Below are experts of layer 6 (counted from 0) of a mixture-of-experts language model. Rows are named down (a neuron's output weights, with its number) and show model dimensions 0-95. Each number is 500 + 25 x the weight over its row's rms, rounded and kept within 0 to 999. Numbers have three digits each.
Before each expert's rows: a language model's description of what the expert responds to. This comes from a sample of Wikipedia text that the model never trained on.

# expert 3
It responds to: Line breaks after headers. Line breaks ending section headings, infobox labels, table rows and list items, e.g. after "Coordinates:", "== Prize money ==", "Identifiers".
down0:467532498488517451535452487491531527487475523548495486547453547451482490469492554492479475519511500512515496497522523500491453497536532513506520497482487481530524536513466501515491508495507451505511541485512494520477472535495488533469477489501441480487460498472511533534489581539504488512
down1:491523492522478496481471473469509515501513470480474506491525501472476505456523473527470494527497484506479497455509493496515483521475501462511536461503489583488526527499497473500504486524536516463498509474491459523522516530503533513474527510526514489500513486514484506506470552518526514495

# expert 32
It responds to: LaTeX math symbols. Dollar signs, backslashes, braces and equals signs inside LaTeX formulas, plus some periods, line breaks and ordinary verbs in scientific prose.
down0:488483496519467532503500480457498516476500514447505463502539520455500527529500476529498521505473507533541491516511488452524517486548505493493490461521504533501495459453468503514510505488478553558530518492522476490507454470504462458496476502474545483499495476461476480472505489531471507489
down1:535524519501522477491507485535469546519464496518517519504499504447481451473512536488499505439514522484495519499520519495486504532532481499501522529464498553479555489539510504476515513475482447508486498503541505506504545567540492539469463483499449514502502521466507490479529530540472497503

# expert 63
It responds to: Sentence-ending periods. Periods and closing punctuation ending sentences, including )., .", and the == marks closing section headings, before a new sentence or line.
down0:496466502510482482454523521495502522485527493475560541492491492483531475466541519514496462458492495521488463478491517503416509544555537515482488507473460506531499518538518530508545495486441480476526549526514472520502523475501496511498477462527488469506508490453487489550516509497505493530
down1:535504517525477517511492473502497482495516504491516534479496453493502462474503508573470540479539505484547515472499546510457513477510479478482500462546547505483511459496500514485503516543497497525524463521477510494458508493476530527526466530474503472487490522457530516512509552459457524498

# expert 4
It responds to: Sports match narration. Articles, prepositions and scoring words in sports career or season accounts, such as "in a 3–1 loss", scored, touchdown, consecutive.
down0:486449510514504482539486504463485511507503490485485482508535493498487464508510517480533534477516506483555523479532496484457478507501440477526533490515467486511552450483498496488548517491504476489516468508483541498470507526487431499490517493505565498496518469474488489506546489448505494530
down1:533518470484502503519506507493531507543508510492508504476486477492495529505539518550516464492527504467482451486509451482464488525512485510446567528475503482464517513503509519506468496443512458512529459527470504454465502518499486537544504463525509493487516523455516462453542460490479465470

# expert 35
It responds to: Quantifiers and prepositions. Quantifiers and prepositions inside noun phrases in prose, such as all, both, many, various, throughout, and the prefix un-.
down0:513539507507508480484495493508489476523503492515522505541468475496467520499493521526491486539514482546505518503470462469482497446493517453483505505515526495497507520498444508537451449545481507477516501471498563410500511498498513499503515533551562491521498476516492486459468494492502527562
down1:523512529493464499508461523530477523494518491469484479487523498495464531493505524484467482529509481522500562497497475475468521480463519527477530503496508548494485476510514491502491482480491512500511488495491523527513491493482516504490452470529488476520537507506488474462476518533557457533

# expert 46
It responds to: Possessives and determiners. Possessive apostrophes and possessive pronouns before nouns, such as "duo's", "women's", his, her, their, its, whose.
down0:481518487505503501480541489509483508467469490501438534460523514508537509565500472462518459473499492503488502463494503513478498489500511542503493500504489522530518491482532504483477489496504513531512481472534550518506505503513541508482514505495492480487503530490512515443515497480478498504
down1:555454520491478503497481482501539501535474523497525496483474472504521483502455508473536519514486499477463517506519491541512507561454475474473468512514515527522531503444495537517456468529508479453525498480454494552517488500523497499503523521495495486469472492538466519529463507533512508498

# expert 50
It responds to: Personal surnames. English surnames and surname pieces after a first name, such as Smith, Brown, Fisher, and -ough in McCullough, plus pronouns he and she.
down0:524522487468488518495537478468491506531544476485508499476501496530490496473533510513530507507443511528503487485463467474519522496492479546473502526490456512512518469514503510478537503485516501526485480508487523501485492465532532492499532524486476461480508465492450498458510493426534498494
down1:513485537466519507438486545521482493495502505515506516471475488506506518494516485537486513540449505490473479461528520482503471489505458481512527545532533488457458524559478509479468456482531507528509484499524538514503514471504543524488463504504513522493499495530519506486491501544519512504

# expert 57
It responds to: Given first names. Common English given names starting a person's full name in lists, tables and prose, like John, David, Robert, Bob.
down0:482493553454519504505540503525511506514523499499496547528493480491511522510480491512525500459469520481512472519488520488456492517510451519442496502537515508527495523478464506480491526473511488470486520507459516498482463483503487559483516461500494509476504483488497498516571530501533485548
down1:473503478478495469539483457468509461500487446504458533502542480449469514541525483546476487531481494492526527479504488509495529486518521528480561510505475516479489504465566547500506498525519523495516480516517474496499534517484474498485489496474441461477499489521484512502529482482497495510

# expert 0
It responds to: Section and table starts. Line breaks and first tokens of headings, list items and table rows in sports pages, such as U.S. Open Cup, U18, Pos.
down0:477488509525498549487467488524550521511503504466530481491536483503547477566509463523478479466476485475516481503488506506515497520465506519505508502486510476519508533490499482505489473508524512501532481528512483489503536519493549558512454503418495489539466498517527481491481539484436497480
down1:532491500523516503461495487509501507499505470501517516486465531508474541554481535496517501476501534476469513531496505490499493469504549466489469545494479483479522503537506527485468520470471467508456477449496507508523499495519449508495496512497517466520447514442470488515502574467517495494

# expert 39
It responds to: Organization name heads. Final words of sports, racing, military and institutional names, like League, Cup, Motorsports, Force, Championships, and asteroid surveys such as JPL, LINEAR.
down0:539507490478530513534531487490460487504502544454531503497477570502487489534538502525437497468468493473491514507524482509494521490498471485458499469494520510506482529455518477507540514511491508476527531516509500480476449519486498498490463494464515473487479503488459528520529473511511503461
down1:544564524483533495448494477538480483515502493472476475486515470490544527529480502437505501507508505503499494523486506489509493472551466479501540510499489513527505475505533528497534503477483443502548502489532463473465534426491449489498472503553514530492518520529539487497516509521506510481

# expert 28
It responds to: Institutional name words. Capitalized words inside names of organizations, wars and countries, such as National, Royal, World, British, Football in "National Football League".
down0:523509469527493504501457470479495480563509501470503497488501516465490480538479511496479529488528507475461510522482534524472514512539486455509490521529483518508533425531485478517467497495496516488510491520534545524508464546505510452520500497524471486474498475529527530490519536483526514529
down1:458532493477498478483529502473516517500508473503501478494487483491507484530529479577505499472476509477433468460490497501470516545465500515523537505488483498498488504490505491471515489457496516479490564493508520476512516553491525507486485497549526501473496461461488491503548464474521500493

# expert 2
It responds to: Entity-type head nouns. Common nouns naming an entity's kind after "the" or a possessive, such as film, band, company, station, genus, album.
down0:530435511492478489519498489532481520479461461503482558526509500547547497519474496549546521502494489496506505490455472454482526505551494516494476513468510500511469498532477493490505477490469498503498551482499490467484505540483487520484504507513510504527492497529524518437541530540518420516
down1:519492507492451485492486469523466523460537489540526487486517514504511531503522543528442523479493501491510455478459513493504433487485513535499540470479503470554489459518517506510518495524510538468552499515475503508520435512491512538515496473485512497496481478504496468479555534479495498472

# expert 62
It responds to: Months in dates. Month names in birth dates and infobox fields after "Born:" or "(", plus table pipes and colons in sports results tables.
down0:514502510497481476512478486496535514491479479477515484512486520513486465550454489508460524530499469440476493484540465510525493440493540514499480494500513506507509490524514497493528503502529484497474518449534507500479506513496505478506462491508519492504468461548541489515532502507541458490
down1:499500528500505489518476481436490495532497486519508499475496521443499462452476492476513499524469497489512503550475448497485526487505512502521498492513491473480509479499484513523474533511482488533522515512579503475512493502503531517509488560503485492489496524478459512502472507546477452477

# expert 31
It responds to: Table row separators. Pipe separators inside data-table rows of sports results, schedules and lists, after dates, scores or position codes like MF.
down0:506484463514505486543512524444543463504433520527527509496494492482523530505462519539505495501503566493540544550522483518518487457499489515474497525508551529469466473558472490438492506451472523481484495502494484496501508472451501514467503502515500454526484527498540496513518515480467484538
down1:507532511485501505488481501504543504500479488477515503535466512465469510489496470520482482468539480464491484468544463492528465529483482502466453510527475516489442513506497499508467507455532502464514474513502506494519480520520537510481481507526507496513511474504515511523488477492541528478

# expert 43
It responds to: Country and place names. Country, state and city names ending phrases, usually after "in", "of" or "United", e.g. United States, Germany, France, Aleppo.
down0:549455478515536487488492478488465493519442477494534509499514497505489500500504524499497465494459495506499472468503524536485513507510509442485455517471500485476499500525571493462521522514536507527480520477486532529510488466509501492489457514544514512507492522504469555495524494515553508526
down1:484487434490475489576492538531475532512512530513464532509503485505461523505488501493484473459497494529533507467513467513505484495494479517466497508486477445496478486544513471487542494541515500485489534490563511437519490499519488487536506474496517508516505501510466535552506488490463496516

# expert 24
It responds to: Definite article. The determiner "the", and also its, his, their, after prepositions like of, in, to, as in "by the", "at the".
down0:524506453494516501535467514507494490509489544519488523507468474497490515475540473524500534482480478456490516482491489508431461487523526481497473480562491509568503503511504518520493545491520485472465519471505497505502498486510511479523476527568457528482479552495524508556502484553492511525
down1:485486472497457461507493477518537472516549480492466514515537516487522465479509485472512477521475549519484479514488457516487498527500528541458553476545520476509451551534497435528513521508503490494529507500511509505488496520520487479528537492503493478492493495521519472436514487539497506516

# expert 29
It responds to: Ordinals and superlatives. Ordinals and superlative modifiers after the, his or a, such as first, last, most, same, second, in career or ranking statements.
down0:462508495528508447526521490551487463464539511517501481483539496516518474505500490470520456460459493516473484507483526550459530533497504503495502532524446506566529484487451513473481484479497499508505517536542518522506453525490470538486532486521474524499472540512518499509520458462501480542
down1:532491490519546508481536476497543516558499517548528492501558511504460503506514493524522479461486485530475506500430471515473492503526522499486500504484518494477503494533498457486511493447494471502520498531469469472448508496476494485495498503453504524521476479513512510521512509510499514464

# expert 51
It responds to: Infobox and table labels. Field labels starting infobox lines or table headers, such as Date, Length, Distance, Born, Coordinates, Preceded, Personal, Genus, Total.
down0:458480484502494461477567484540541501483501462501509518494487470481520483468507517538530498487549499512531507507471509485480533497526516522525514533512501500509525505510480474489486457481487498505541508478516521498490531548490520451470479502479484479541507475476484481517515508535488458487
down1:484478496487536513479485536538511523574503525500506556506521515533468507476503539532499501485487455504489469482536487518481493481481512491474543477497460500523512507487537480486522504480523477494512455552473505484505499519506468511499488515490488490510494450502507503498503502450498482539

# expert 12
It responds to: Name starts in tables. First pieces of player and club names in sports squad and results tables, such as Steph, Petter, Arsen, Glentoran.
down0:477515509522493493438507497486549477540460492520498511448470509467504496515520460488546473497500484505500522521509516499501496502467518500495502487483507498509475501526517471531510583498510485507543494486468494511507481464507503486477513502477511479483487487514558535532505490512494440523
down1:480511516495504524510508515478475552508484509471451556496495485502475523478544547480519523459481505501463513534521506515513499470507512474469473508502456535486485481469489467497526467538493536537499506461483487486480523506529495461542513511522519455463503520501505486498493517511536514530

# expert 55
It responds to: Quantifiers and descriptive adjectives. Numerals, quantifiers and descriptive adjectives before plural nouns in biology and science text, e.g. several strains, small flowers, Three males.
down0:501525469495477499474508477467496519482518542499532527511511541546494499523515483483529520476517494502467535471472491493497490482510517523504522479583498449537500467531515487429533485514504497480487461536513519449506536464507539497422507520509490480474502494519496515562480490461497499533
down1:506519482478451497468486439491519520527537512483531493522497536491512467543505505548516504488517490501517494500458475539496540519498569471495473511494485470507486522536535497507503485481512474488527453523476507476506495470504507486513493492494546503542517492498489480539490514540488466505